Weights of a small mixture-of-experts language model, trained from scratch on English Wikipedia.
Training: a variant of Adam for the experts, 315M tokens, 9607 steps.
Below are experts of layer 5 (counted from 0) of a mixture-of-experts language model. Rows are named router (the router's row for the expert), up (a neuron's input weights, with its number) and show model dimensions 0-159. Each number is 128 + 32 x the weight over its row's rms, rounded and kept within 0 to 255.
After each expert's rows: "mostly gets" lists some tokens that are sent to it at least half of the time. This comes from a sample of Wikipedia text that the model never trained on.

# expert 6
router [110  54  62 135  71 112 130  95 171 149 129 188  88 148 134 193 111 148 146 135 126 164  97  98 171  92 134 164 102 110 159 148  76 158  94 142 166 171 139  99 145  90 102  70 128 118 140 137 128  97 131  96 163 112  73 147 126 142 150 145 123 133 146 141 116 116 104 131 200  81  79  96  73 149 111 128 115 149 142 142 166 112 165 144  69 100 129  96 187 165 107 131 128 153  96 202 186 106 103 105 122  74 159 143 119  72 157 154 125 121 129 114 130 137 107  90 122 134  85 126 125 147  57  67 160 118 163 169  89  79 119  97 130 152 174 148 155 178  93 119 143  82 128 144  96  59 163 103  94 124 144 153  97 117 176 106 161 173 119 170]
up3 [113 115 124 106 124 117 101 152  72 123 117 150  92 111  87 137  65 117  66  94 128 205 103 107 147 109  44 141 129 112 161  63 117 126  87  71  90 142 149 158 150 190 193 142 117 137 100  97 101 108 124 143 130 116 141 162 132 123  78 137 102 146  50 151 103 190 155 137 134 198 143 135 141 127 143 139 101 111  93 158 179 143 119  99 125 130 198  92 125 101 138 146 184 120  83 156 159 101 118 139 214  79 151 152 168 149 156 101 107 141 146 178 120  68 173 151 170 111 121 143 108 121 180 114 148 100 130 117 129 156 110  97 168 182 156 206 156  95 118 112 148  97 120 163  98  86 144 121 121 170 163 134 131 139 116 123 105  98  78 120]
mostly gets: "s,", ",", "a,", "e,", "),", "es,"

# expert 48
router [122  66 133 119 148 115 112 118 130  99 120 138 100  87 142 133  83 148 100 158 150 156  37 119 179  61 128  99 175 113 169 149 138 126 134 177 199 175 158 120 142 136 101 128  90 126 142 100  87 128 184  46  81 100 107 128 130  72 180 176 121 168 170 131 134 110  89 123 177  81  54 134 120 175 118 178  72 172 174 104 139 102 114 126  91 104 152 163 130 172 107 122 134 144 127 180 150 129 152  99 121  71 156 134 123  97 142 102 146 122 110 129 117 100 158 128  96 128  83  81  93 111  73 147 156 135 168 147 146 122 181 106 104 168 118 134 168 134 103 150 178 112 145 128 181 151 142  73 142  80 168 159 101 119 130 116  98 180 104 174]
up3 [165  60 169 147 171 108 100  85 135 178 135 161  94 121 114 135  88  96  78  76 131 173 129 156 149 160 136  79 126 102 120 140 142 165 100 116 137 147 136 132 197  86  99 128 169 113 139 118 141 120 124 107  78 122 115 138 134 129  48 224 144 123  50 133 144 108 137  99 142 141 117 136 114 132 133 121  86  74 153  94 101  99  90 149  50 152 159 156 166 155 103 121 163 168 105 109  91 148  71  72 158 118 156 133 154 122 109 134 124 117 160  29  84 160 127 138 153  95  80 153 150  82 151 149 160  87 134 142  94 140 174 121  99 135  83  99 145 124 137 115 133  83 145  91 138 127 117 108 141  84 118 159  79 126 119 196 134 156 162 194]
mostly gets: " was", " is", " were", " has", " are", " also"

# expert 73
router [130 102 141 103 126 115 104  85 149 183 106  85  61 106 158 135 110 173 107 173 115 133 111 117 142 121  97  73 103  96 167 170 101  98 107 170 140 192 170 106 125 117 125 130 129 146 157 105 117 129 142 111 112 106 170 135  97  78 122 158 149 134 126 157 168  82  71  81 161 113 117 143  91  94 111 143 109 185 161 116 154  94 149 155  97 128 151 141 123 166 120 130  94 160 123 176 120 168  79 153 161  64 162 130 111  92 173 100 166 184 106  95 149  93 127 159  49 128  99 125 132 104 133  62 132 181 133 147 129  54 181 119 184 185  84  95 109 142 100 172 170 108 126 143 100  69  74 131  97 133 175 152 129 106 168 169 111 155  59 137]
up0 [126 161 138 135 134 149 117 118 111 116 140  67 113 142 139 116 151 124 114 255 113 133  88 108 110  83 144 136  40 120 126 131 187  99 111 118 143 151 123 126  87 117 106 118 167 146 163 110 105  91 170 170 150 139 142 150 134 136 147 100 112 115 134 164 111 187 131 191  76  96 131 118 135 141 128 150 116 152 125 144 177 187 132 151 163 170 103 125 138 146 163  90 171 191 180 146 104  76 132 165  81  93 186 119 131 218 142 102 102 137  63 127 106 111 108 129  99 123 182 109 125  99 120  90 135 155 147 161 109 133 111 125 124  90 120 181 189 151 109 113 117 114 124 139 136 146 148 136 102  92 108  72  73 165 149 136 104  56 167 117]
mostly gets: "\n", " Phylum:", " Animalia", "′0", " Succeeded", "′"

# expert 12
router [116  97 156 145 125 132 127  67 130 147 135 128  63 116 194 136 119 179 123 118 176 157  84 104 143  54 147 120 109 154 124 145 147 168 139 151 135 194 164 131 147  65  65  49 120 150 167 141 131  88 139 140 135 140 102 112 117  98 134 141 117 141 155 115 176 112  33 124 155 105 133 104 120 137 156 149  97 123 136 137 153 110 139 170 105 134  68  71 126 170 189 107 150 140 107 133 166 131  98 102 121 133 160 151 103  98 128 143 111 198 186 111 123 147 121 161 136  57  92 119 114 125 112 139 138 142 145 153 163  79 122 127 128 154  93  95 100 145 119 121 171  88 109  84  88 112 117  77  74 142 184 153 152 112 112  75 189 169 101 221]
up4 [113  66 113 144 167 120  96 103  99 182 123 144 141 123 146 123 106 194 143 113 128  87  98 140 139 122 105  98  96 105 116 134 102 165 153  75  57 132 162 133 139 121 103 196  82 132 126 171 119 156  94  76 188 132 100 143 132 100 171 141 109  97 130 172  95  81  87 177 135 129  74 139 145 165 130 150 183 172 147  97 104 182 194 150 140 104  99  81  96 122 128 119  96  92 148 151 169  89 134 114 117 150 151 150 175 149  93  66  64 147 103 101 163 151 117 113  86 115 117 110 143 143 163 187 160 182 154 168 155 120 112 131  99 127 129 131 131 122  81 160 147 160 131 118 149  54 176 121 102 106 116 143  66 118 180 108 139 204 128 194]
mostly gets: " se", " man", " tra", " l", " ent", " ext"

# expert 62
router [173  91 143 144  87 118  73  95 106 176 131 119  95 142 153 120 138 140 131  75 177 148  97 132 180 132 135 107 131 134 143 156  96 132 147  91 165 198 144  58 149 117 113 133 122 144 182 100 106 117 132 124 109  90 164 161 114  70 184 168 141 167 171 100 124 116  80 100 213 105 115 178 100 156 148 160  77 118 161 152 175 116 141 137 109 131 161 106 111 150 162 144  83 113 134  86 172 126  90 154 138 113 144 125  73 115 174 103 131 131 184 106 146 123 210 145 143   8 133 137 130 123  95 100 126 135 123 135 117  55 179 110 107 127  81  99 127 114  87 102 174  91 129 113 117 103 132 100 118 157 168 141 163  94 184 165 116 138  91 147]
up1 [154  93  99 161 134 122 137  83 139 164 115 111  67 166  88 119  98 132 131 117  68 126 101 112 135 194 100  83 141 109 126 145  94  95 164 118 108 141 149 135 128 149 157 129 146 151 145 153 100 116 119  68 134 134 111 108  86 123 155 142 106 204 161  71 180  54 103 133 208 137  96 149 141 115 144 154 128 139 135 117  23  71 138 112 114 176 135 119 122 158 167 120  91 161 101 123  94  92 117 151 167 143 166 113 126 123 150 159  68 159 108 188 120 144  75 138 133 161 148 155  87 132 142 103 197 144 136 151 125  66 139  85 153 180  87 153  81  95 131 107 171 125 137 185  76 102 116 141 156  90 129 122  55 156 182 129  96 124 159 122]
mostly gets: " FW", " MF", " DF", " 6–", " 2–0", " Apps"

# expert 42
router [152 140 142 133  90 159 150 133 142 132 141 147  52 108 132 138 123 173 128 126 181 105  99  93 169 104 112  79 143 139 181  85 125  89  98 195 163 180  95 139 110 188 153  58  92 205 114 165 144  78 126 133 120 103 127 141 141  93 144 140 152 122 154 151 109 108  81 102 143  95  99 135 139 177 132 151 141 182 167 140 161  71 139 126 130 114 128 143 134 135 111 156 113 101 115 165 161  64  68 127 173  98 154 150 131 116 109 138 139 197 104 147 156 110 147 119 101  62  98 106 119 118 116 116 109  82 192 195 102  74 187 105 152 178  96 111 102 132  85 176 126  68 135 137 106 145 122  79  72  95 158 135 110 108 194 150 122 130 110 175]
up12 [142 115 146 124 103 165  43 160 195 108 132 160  56  99 146 149 178 100 102 158 102 109 169  85 133 123 175  81 150  93 112 109 152 130  55 157 157 163 139 130 144 122 106 129 134 159 157 105 123 117 110 167  50 123 115 117 119  94 156 161 122  88 204  87 146 111  85  87 172  97  99 139 159 151 113  99 140 118 102 120  63  99 108 160 167 135 128 130 171 111 180 188 128 110 133 113 184  60 134 148 157 104 182 137 169  93 141  78 117 145 103 166 140 116 124 123 143 106 149 117 122 141 128 137 144 125 134 117 116 155 145 180 128 199 120 150  59 124  87 124 131  54  93 145  99 158 161 172 125 160 147 142  70 193 135 126 153 146 158 153]
mostly gets: "ig", "ç", " Or", "augh", "eng", " Brig"

# expert 40
router [105 115 114 101  93 127  98 129 112 152 140 168  87 168 146 156 168 148 180 144  99 176  95 111 181 101 124 101 104 130 163 162 142  98 132 156 138 194 115 122  97 125 161 137 134 145 138 142 167 118  97  93 184 107 122 101 128  87 192 148 132 153 117 156 141 105  65 123 167  98 130 137 139 166 120 146 159 161 143 168 112  85  99 112 104  70 129 123 157 145 141 157 146 128 142 146 131 132 118 139 130  76 125 107 125 103 156 138 153 155 115 161 130 124 132  94  89  52 123  86 133 131 140  86 104 170 213 185  60  82 139  84 101 116  78 116 102 164 102 100 217  85  66 122 110  47 133 130  60 126 121 171  84 129 186 164  84 154  82 167]
up1 [ 88 125  73 143  93 152 103 103  98 216 121 158 123 143  88 148 136 160 126 117 104 108 113 103 143 108 125 110 164 146 146 118 157  94 162 140 106 143 136 128 152 123 140 166 199 126 152 147 139 164 116 137 119 158 117 114 162 145 124 153  82 100 154 109 196 146 172 113 154 103  99  99 164  92  94 147 143 108 163  90 117  82 172  89 122  86 131 150 116 177 111 127 177 137 131  99 228  90  78 130 122 142  87  57 141 122 110  51 109 154 175 137 132 116 123 101 172 104 141 112 142 158  55 131 125 117 177 172 140 109 168 114 122 154  74 113 126 193 131 104 197 114  85  87 102  39 107  99 129 117 112  80 127 140 167  87 145 170 174 127]
mostly gets: "-19", "AF", "II", "–19", " 194", " 186"

# expert 0
router [124  98 128 132 128  57 134  69 151 133 129  99  93 126 145 110 127 109 136 159 178 184 124 203 170 149 136  93 108 104 188 135  79 115 146 116 187 219 149  97 130  71 129 108 161 137 158  92 111 104 150  92 118  77 160 117  91  35 145 160 148 174 123  97 121 150 109 129 151  90 111 146 130 147 117 159  91 153 150 136 140 115 149  91  98 147 127 101 112 175 122 152 101 168 163 144 157 134 113 159 125  96 116 130 105  68 152  98 104 112 143 140 138 132 147 152 127  45 132 146 136 131  89 152 205 127 142 128  90 101 174  79 154 182  83 122 114 120 116 109 199 107 142  84  99 125  85  88 105 144 181 172 115  91 161 158 141 162  54 122]
up0 [141 180 102 116 167  96 132 122 145  96  76 133 109  97 114 134 213 133 114  86  72 141 112 121 141 123 140 132 189  83 148 108 147  95 117  88 155 124 172  81 152 145  12 172 108 118  97  57 148 191 125 138 120 153 140 112 107 176 149 140 114 164 124 110 115 128 106  99 141 102  87 115 140  78  84  93 145 121 101 163 130 160 173  97  94 132 186 165 170 153 158 158  67 163 110 171 159  82 112 102 170 147 112 146 173  94 141 141 145 118 160  97 137  58 136 153 102 131 100 153  69 155 163 126  97 139 144 121 168 139 127  95 104 116 124 115 106 165 139 101  87 101 125  77 136 127  89  89 149 106 158 117 164 131 164  85 145 126  42 160]
mostly gets: "==See", " Preceded", " Succeeded", " —N/a", " FW", " Nominated"

# expert 2
router [123  97 120 108 134 109 113 101 171 149 127 154  99 111 125 124 124 139 148 155 116 147  73 138 153 122 131 106  98 111 172 109 169 190 123 208 164 193 171 125 145  72  84  65 175 162 127 144 120 134 176 113 133 132 130 109 120 137 128 136  74 147 137 149 126 144  37 125 124  94 110 107 145 109 135  87 121 151 190 155 135 102 146 116 122 146  80  87 138 141 145  88  69 151 129 195 114 140 125 121 125  92 131 161 102 128 147 163 109 204 144 119 130 124 135 122 147  60 124 107 153  75 143 112 149 111 178 184  69  82 131  63 151 131 104 127 122 153 114 169 174  86 100 103 131 129  44 128  75 130 164 187  83 120 139  79 136 212  98 142]
up3 [151 146 105  68 108  99 101 153 130 116 122 137 118 126  94  66 106 176 112 137 106 118 124 176 130 122 114 131 130 110 177 106 148 161  61 171 179 136 163 145  70 112 174 201 146 143 154 110  90 113  94 116  94 150 126 108  77 153 115 111  98 135  48  96 130  88 114 123 115 124 112 170 110 151 138 152 134  72 142 140 141 104 110  36 102  87  77 180 155 166 120 161 110 215 154 132 130 177 132 165 135 102 172  98 130  86 102  79 153 166 172 177 167 147 143 195 115 105 188 162 111 148 116 107 129 142 117 140 150 104 117 118 146  82 113  94  66 183 123 105 132  93 143 138 158  75  55 137 165 151 158 133 121 104 116 154 143 152 139 157]
mostly gets: " con", " sub", " reg", " Sub", " comp", " Comp"

# expert 72
router [145  42 104 178 131 114 115 100 167 169 126 139  95 103 159 147 154 159 178 126 135 136  59 147 178 109 151  70 106  52 164 190 134 164 126 129 144 179 189  99 143 134 126 121  52 142 144 114 102  87 183  66 125 110 130 149 145 112 186 177 146 162 134 100 137  78  66  78 185 118  75 100  79 148 155 127 158 151 166  87 127 114 133 117 125 109 106  86 143 121 123 118  85 169 129 122 151 123 134  83 126  63 158 115 108  85 133 137 113 118 131 162 168  99 232  89 130 113 108 135 127 146 135 112 157 117 173 142 121 109 173 104 111 140  73 157 136 130 107 141 161 112  76 110 128 118 144  89  88 133 134 174 113 127 157 121 109 156 106 163]
up0 [114 134 114 117 133  80 185  89  40 127 147  83  98 126 148  87 125 141  74 167 107 179 195 126 124 165 109 113 122  98 150 132 139 154 146 171 102 153 122 152 140 102 111 121 143 175 142 102 168 126 160 141 129 153 109 110 159 110 144 105  96 149 165  49 110 132 111 159 133 116 154 156 130  72 135 142 160 131 158 138  68 102 102  56 131 187 129 165  67  90 124 113 174 159 109  98 167 170  68 132 147 135 162 121 128 164 150  99 111 106 122 154 162 136 146 195 166 137 139  96  79 132  96 165  73 131 126  96 102 119 160 148  92 203 145 128 153 179 103 180 129 112 165 118 146 117 125 178 135  56 106 125  96  47 146 163 104 105  84 154]
mostly gets: " used", " became", " began", " played", " announced", " received"

# expert 60
router [116  59 153 133  78 138 170  86 186 189 144 116 103 107 172 171 122 168 130 125 134 165  95 135 135 121 144 108 114  76 128 170  99 176 123 135 164 203 171 111 148  49 145 109  75 167 135 102  95  93 157 104 106 110 132  97 123 157 148 173 115 161 113 123 148 142  69 114 176  95 118 120 110 104 129 145 104 140 143 111 107  96  93 130 148 114 120 127 119 144 111 130 129 170 177 129 153 110 138  88 145  97 147  92 103  87 152 126  73 189 185 132 157 109 191 109  92  88 104 110 122 132 150 107 180 103 143 165 114 104 166  69 109 143  74 160 136 149  92 124 165  38  67  93 165 115 115  93 101 100 169 218 131 138 153 130 152 135 140 156]
up2 [124 113  64 141 131  67 149 140 117 165  92 182 111 116 185 160 171 143 106  92 121 150 134 119 121 112 133 112 131 144 167 120  43 126 168 121 192 132 117 105 160 157 145 128 151  67 152 184 146 108 156  90  99  77 147 105 141 157  78 112 126 159 157 127  87 173  87 110 114 111 100  84 191  86  96 170 159  86 145 123 116 174 136 101 138 149 131 130 135 202 194 118 137  97 117 155 102  79 165 126 159 135 129  93 155  66  87 139  88  89 119  99 169  99 126  93  87 143 128 124  86 125 101 153 130 119 116 134 150 138 155  88 145 159 177 168 167 143 165  93 152 118 159 107 166 160 181  54 132 161 102 153 183 146 134  96 128 187  75 146]
mostly gets: " will", " began", " could", " took", " moved", " led"

# expert 37
router [142  80 156 138 165  99 123  83 159 179 129 190  85 109 139 187  80 190 129  51 132 160  96  82 192 134 122 139  71  67 142 156  99 124 145 129 156 177 170 121 125 131 135 127  96 137 142  90 115 109 162 101 104  96 140 154 124 104 173 170 104 159 142 119 136 129  64  96 173  75  81 126 102 116 147 105  81 135 134 135 125 140 169 150  99 105 158 104 111 141 142 173 144 180 127 153  89 138 107  87 169  44 162 154 139  76 121 144  87 126 169 126 111 117 197 114 127 117  59 142 135 158 108 124 123 106 193 141  89 119 160  81 115 152  76 146 115 112 105  91 134  71  93 100 167 136 119 118 100 135 149 218 161 144 144 135 134 144 122 126]
up3 [110 106 121 131 129 182 102 142  95 176 163  99 102 170 117 186 122 130 149 121 166 129 105 131 122 143 202  97 115 107 129 121 104  98 175 137 135 104 148 148 132 158  98 151 116 101 170 219  66  89 163 104 125 123 168 162 136 122 151  66  46 146  90  97 148 132  87 152 103 103 170  85 101 144  48 100 102 112 135 167 122 134 158 136 165 133 162 135 112 149 163 163 109 131  87 139 102 176 112 142 171 152 149 120  62 125  97 186 133 136 127 110 121 152 108  92 200 109 160 124 121 151 148 132 120 179  95 106  95  41  83 142 158 106 146  86 149 186 152 134 138 131 118 120 120  80  51 171  74 136  98 125 139 136 146  69 142 151 128 162]
mostly gets: " how", " making", " provide", " taking", " having", " get"

# expert 101
router [151  97 149  92  71 183 117 151  96 130 108 146  72 134 116 118  85 207 111 143 124 136 115 139 146 129 123 115  67 125 112 178 148 135 102 198 150 208 107 134 151 103 139 125  99 168 169 116 149 154 145 109 156 120 123 149 119 106 142 171 123 147 115 167 120 104 119 154 147 126 135 150  74 174 168 163 127 117 196  88 155  70 111 128  66 104 159 118 133 128  95 129 114 130 108 201 119 109  61 120 149  92 113 107 111 161 173 117 144 180 174 127 140 129 168 141 119  59  93  64 102 133  89 119 139 121 149 126 118 114 137  86 157 107 134 107 118 136 109  61 172 128 115 133 154  63  55  61 116  99 157 125 113 131 134 133 105 189  59 194]
up0 [136 118  89  84 131 161  82 150  87 115 171 121 114  59 159 170 110 143 164  99  99 101 149 107 125 112 101  77 148 105 155 148 190 171 124  52 130 135 119 124 122 174 117 130 160 144 220 102 148 143  72 145 153 112 108 165 113 150 199 102 147 143  76 131  85 122 151 155 148 125 166 148 127 125 134  70 182 142 118 125 127  67 135 154  95 141 124 148 124 117 138  90 209 178 127 119 202  80 158 165 146  72  69 104  98 113 182  99  97 176  69 114 111  67 118  90 133 106 162 129  79 140 111  81  82 148 146 148 109 149 123 144 131 124 125 143 158 178 127 136 180 105 127 137 121 164 107  95 113 143 135  97  80 120 152 154 160 160 156 164]
mostly gets: " ===", "s===", "idae", " ====", " life==", " Animalia"

# expert 80
router [175 116 134 153  88 119  91 126 120 128 111 158  65 118 155 137 107 108 117 134 123 141 123 145 183 103 112 107 100 124 172 155 141 155 128 151 175 174 175 103  92  69 152 132 116 128  83 136 143 157 141  63 190 121 153 140 109  42 159 180 133 139 112 137 147 144  69 128 163  43 131 140  78 183 150 144 114 163 195 193 168  77 120  96 132 107  96 117 136 160  94 157 109 112 136 181 167 127 158 132 133  74 149 143  90 136 156 126  96 123 157  98 172 120 156 131 127  62 125 141 119 112  83  94 178 114 161 174 123 114 147  70 117 147  76 112 108 135 100 142 182 103  69 136 144 122 150 117 103 121 142 139 121 126 182 170  81 164  53 171]
up0 [188 126 117 130  97 198 148  39 137 153 139 187 127 124 127 165 138 109 148  78 120 156 115 106 120 110 158 112  83 149  69 179 132 125 150 142  88 135 235 131 131 146 150 142 139 113 145 125  87 137 147 111 127 128 158 123 106 145 102 146 143 211 147  61 115 106  86 170 181 110 105 106 104 137 128 107  63 132 140  78 158  85 108 141  55 187 123 135  86 202 118 127 105 133 118 174 200 131  96 145 144 114 160 175  59 108 116 127 110 166 108 118 108 129 134 131 111 142 135 141 141 133 103 143 183 102 142 158 182 122 154  71 123  70  93 147 122 136  92 151 156 138 138 132  82 129 132 108 112 123 100 163  87 117 139 138  71 191 108 142]
mostly gets: " million", "000", ",000", "0,000", ".1", "500"

# expert 57
router [115 151  73 153  80 140 139 130 140 154 110 142  69 102 116 151 150 133 126 117 143 157 106  90 177 111  98  79 144 138 192 109 167 137 112 112 116 182 111  52 155 122 149 116 117 142 110 105 116 144  99 126 174 103 141 164 124  94 167 123 162 130 145 133 139 129  56 102 206  36 162 137 154 155 172  88 100 175 169 176 135  99 165  83  79 106 131 115 156 131  94 157 118  99  87 165 189 100 136 158 132 108 112 120 118 120 194 169 148 140 146 114 131  87 115 134 105  59  63 118 112  77  98 125 166 147 169 188  86  85 141 117 113 154 150  92  91 135 115 143 143 109 125 159  98  80 124 131 112 129 216 151 141  97 126 121 149 146  83 186]
up3 [139 117 117 226  97 122 121 163 204 138 193 130 131 125 108 190 124 169 151 162 147 171 132 124  92  78 100  98 119 170 100 160  68 172 122 130 129 120  91  95 143 137 113 143 105 156 104  90 206 127  97  91 120  55  92 143  55 135 167 103 127 142 126 109  97 127 118 118 133 113 173 110 134 128 140 132  77 131 150  76 132 110  97 146 109 187 211 150  96 145  67 130 158 110 110 117 197 116 146 133 133  99 104 187 111 133 169 146 108 154 165 119 100 132 184 160  77 107 110 112  75  90  98 140 129 154  99 129 125 125 121 138 129 182 130 116 143 170 102 154 135  83 145 123 127 112  94  92  97 176 110  92 171 123  87 118 197 110  99  97]
mostly gets: " Florida", " Minnesota", " Assembly", " Wisconsin", " Carolina", " Miami"

# expert 63
router [137  96 145 125 141 123 131 109 182 128 124 154  97 135 110 130 120 154  92 127 187 191 103 176 148  72 123 148 127  94 128 141 104 124 106 196 150 154 165 112 192  91 126  89 151 104 121 177 135 117 167  98  96  94 165 199  98  59 142 172 103 178 159 142 109  97  87 123 155  59 115 111 119  95  73 151  97 117 186 127 166 100 152 129  94  89 131 119 199 173  93 138  90 114 142 164 178 111  89 125 175  61  94 117 144 101 131 110  96 102 119 134 146  89 144 127 131 103 114  90 141 121  70  95 155 116 173 147 159  92 159 106 143 146 115 132 118 119  70 120 212  60 127 113 141 127 145 109 128 155 166 168 124 131 168 137 174 173 118 190]
up9 [186 121 140 148 102 155 136  97 182 155 159 148 138  96 156 128 104 111 139 134 160 162 138 110  97  86 141 172 165  66 133 128 148 140 121 173 122 128 158 139 131  84  85 116  89 137  88 105 161 145 150 126 105 150 152 216 108 135 129 131 122 147 148  61 150 136  95 122 133 132  99  65 130  97 151 130  83 159 114 163  94 111 140  56 106 179 124  63 134 158  76 124  87 147 135 160 160 112 119  87 201 110 108 107 145 154  67 108  47 139 160 102 178 171 181 152  89 134  88 195  76 110 153 115 121 154 147 191 130 113 155 119 126 113 127  90 148 136 137  67 155 132 137  78 151 132  98  72 126 104 135 194 164  76 169 174 122 127 104 119]
mostly gets: "',", " Total:", " Kingdom:", " include", " birth:", " contains"

# expert 21
router [135  80 161 103 104 130 142 102 147 133 125 154  76 119 166 191 110 156  86 171 170 175  71 127 175  79 136 164 139  90 135 131  57 162 108 136 185 173 130 123 148  57 142  88 130 137 140 145 126 127 129  89 146  79 164 170 127  82 169 159  98 169 117 161 111 100 100 138 205  86 128  87  80 126 140 123  60 131 173 155 194  88 160 145  94 114 132 131 169 170  95 132 162 118 134 147 144 155  79 160 159  74 136 172 100  95 110 158 105 116  60 125 152 101 118 138 119 107 126 112  95 131 106  76 164  97 163 144  86  96 133  98 165  84 126 101 146 137  82  98 162 109 113 112  88  85 153 107 127 123 181 160  94 128 163 164 143 169 102 161]
up1 [100 118  84  99 170 159 161 119  97 118 136 133  96 131 133 150  91 136  89 125  96 208 169 135 168  79 113 114 109 110 141 161 108 115  76 123 105 132 154 144 174 143 133 133  99 145  75 183 111 152 174 165 189 152  73 194 163 204 162 110  82 139  99 114 134 188 100 111 110 101 113 111 116 105 136 166 125 112 129 216 111  70 146  50  93 124 113 153 109 139  99 146 134 130 147 162 174 145  89 140 100 157 188  94  97 162  96 158 145 149 162 141 108  96 108  69 148 130 119 116 111 140 110  97 155 139 140 148 129 140 107 116  78 102 135 131 114  91  81 174 132 204 135 175 140 178 160 190 106 113 130  79 105  90  82 102 149  94 108 153]
mostly gets: "i,", " 1,", "),", "a,", "o,", " Votes"

# expert 83
router [144  45 109  88 109 130 106 118 134 146 106 118 116 143 153 151 146 201 139 100 181 197  43 144 174 112 130 132  90  55 149 182 161 111 133 180 140 170 156 135 174 135  96 125 106 203 144 177 161 151 145 121 160 149 135 137 130  57 200 141  98 137 181 127 102 121  83 147 187  87 117  64 119 123 104 128 138 123 153 138 176 117 101 108  95 117 143 127 167 147 147 149  84 148 117 146 152 125  90 123 122 125  75 145  78 115 158  94 122 115 160 122 108  62 137 146  81  82  61 164 132 133  98 131 133 138 158 172 181  86 146 103 127 143  71 137  86 128  80 114 156 127 128 125 105  83 135 137  90  75 170 105 133 140 155 135 136 150 106 147]
up0 [108 146 104 118  95 155  93 112 131 161 160 108  93 125 102 137 195 126 110  85 151 136 146 115 174 153 155  92 113  85 147 162 101 116  95 153 134 137 101 144 124 116 129 135 123  77 114 154 163 183 157 110 132 170 107 175 138  98 139 120 129 112 101 152 193 175 121  93 152  54 130 101  79  99 112 117 132 131 173 130 119 131  80 117  81 163 156 144  98 106 146 141  76  72 107 170 174 137  51  65  97 148 130 165 138  77 161 168 155 144 184  97 144 153 147  39 100 143  90 142 186 121 103 131 142  92 170 122  72 134 118 143  84 128 125 120 106 197 134 133 108 173 125  73 150  95  87  94 150 114 145 123 142 146 133  80 237 144 145 130]
mostly gets: " including", " by:", " Born:", " include", " Genus:", " name:"

# expert 22
router [177  64 118  98 122 136 119 151 179 112 152 118  49 137 150 112 130 126  90 142 169 135 104 126 171  81 131 130  78 152 209 173  94 143  90 129 168 171 124 106 174  84 156 116 122 129 137 170 102 129  87 180 152 121 178 173 107 130 145 103 127 150 141 182 159  83 111  95 164 110 108 128 151 187 131 164 105 163 172 157 137 125  58 147  75 118 121 122 112 158  91 134 130 126 112 157 139  54  69 131 135  51 133 187 138 119 138 123  75 163 148 131 111 126 148 133  79  60 103  92 156 125  82 159 142 118 208 145 114 103 195  89 110 144 132  98 142 133 146 130 151  82 110 144 108  96 114 112 100 162 132 204 120 121 144 122  98 106 154 107]
up1 [167 109 101 116 109  73 151 145 174  71 110  97 135 107  80 184 138 169  83 146 124 145  99 174 121 114 184 127 133 105 142 146 127  86 110 139 121 132 190  76 122 138 145 140  81 154 110  99 139 121 149 110 144 184 188 169 159 153 177 224 137 149 111 130 128 149 128 166 155 139 134 182 101 153  99 106 110 134 142  98  70 139 122 174 104 154 140 112 187 109  97 173  97 154 148 213 137 117 162 112 108 128 117 147 104 180 114  89 107 108 115 106 119  96 145 143  84 118 113 115 161 106 158 118 204  99 111 130 128 142 107 142 123  88 126  17 105  73 127 115 126 111 127 163 126 175  94 104 105 198 120 129  75  50 100 119 121 137 133 145]
mostly gets: "Ch", "oth", "h", "ath", "orth", "Th"

# expert 125
router [156 123 162 172  88  95 119 139 122 135 120 172  80 143 142 103 125 166 139 185 144 161  96 158 150 108 100  82 113 127 173 121  79 143 150 110 181 209  89  78  75  66 142 104 137 121 168 113  98 137 159 102 145  77 176 148 138  34 138 144 168 144 151 128 153 110  81 129 161  78 125 153 111 150 128 153 106 167 152 161 173 127 134 145 143 121 131 127 142 143 140 123 105 126 114 155 142  98 100 160 131  88 129 109  65  81 169 133 116 119 100 134 140 167 163  85 155   0  97 106 112 122  89 148 141 131 149 155 102  90 145  50 124 117 121 147 111 148 124 141 175 116  94 139 145 102 126 104  72 152 181 193 144 113 132 136 132 122  73 188]
up0 [185  83 121 203 144 139 112 181 116 106 142 148  96  79 193 177  90 154 159 136  91 165 138 124 111 100 137 153 144  54 133 129 200  71  87 117 141 133  75 102 134 100 145 125 104 145 123 197 152  91 118 102 107 107 122 166 127  85 141 149 106 115 183 135 142  98  96  90 118 185  84 135 156  64 104 124 170 154 159 103 170 105 161 131 120 128 102 164  89 135  84 144 123  58 129  82 137 198 151 156  96  95 139 135 135 125  77 142 104 121  72 136 131 155 109 128 108  79 107 141 185 128  77 119 120 170  97 162 100 135  96 160 162 101 123  77 163 147 149 105 137  70  99  89 151 150 148 142  99 139 173 100 128 202 138  88 148 134 118 125]
mostly gets: " 3.", " FW", " medalist(s)", " DF", " 34", " 0"

# expert 55
router [148  99 191 118 133 134  83  89 166 171 132 119 111  59 138 124 171 153 100 136 106 188 103 121 147  86 119  90 107 129 175 130  91 142 101 171 221 197 190 108 142 104 142  54  62 160 118 179  87  72 173 133 135  81 141 146 143 104 118 101 130 171 196 117 167 142  64 124 158  97  99 103 140 127 108 158 137 116 179 207 186 126 123 123 117 140  63 121 147 140 116 102 106 179 121 152 121 145 120 113 135 107 133 101 126 143 151 144 139 155 113 134 164 138 164 141 132  80 108 135 126 101  91 117 116 114 167 143 112 100 143  96 157 108 101 137 173 127  82 135 154  53 100 109 116 125 135  93  56 112 107 166 145  93  92  95 164 106 127 156]
up17 [ 73 102 137 196 155 115 124 123  78 163 113 151 162  90 118  84 128 126 119 198  49 140  98 171 104 103 135 121 152 154 131 162 156 169  80 170 113 168 107 128 142  60 152  76 131 143 178 101 196 165 152 153 126 149 177 185 112 108  78 107 133 138 208 124 107 122  80 104 147 139 121 139 168  97  89  80 135 127 212 148 134 109 222 101 145  88 139 119 120 153  64 114 110 107 137 155  57 105 143 146 114 104  92 149 133 126  92  75 128 137 102 132 126 139 110 107  88 146 159 170 119 166 146 141 179 115 114 137 166 113 183  89 121 157 153 186 135 107 113 123 108 114 139  91 122 130  72  86 124 126 103 121 134 148 140 154 119 172 125 110]
mostly gets: " cr", " fl", " Fl", " dr", " comp", " def"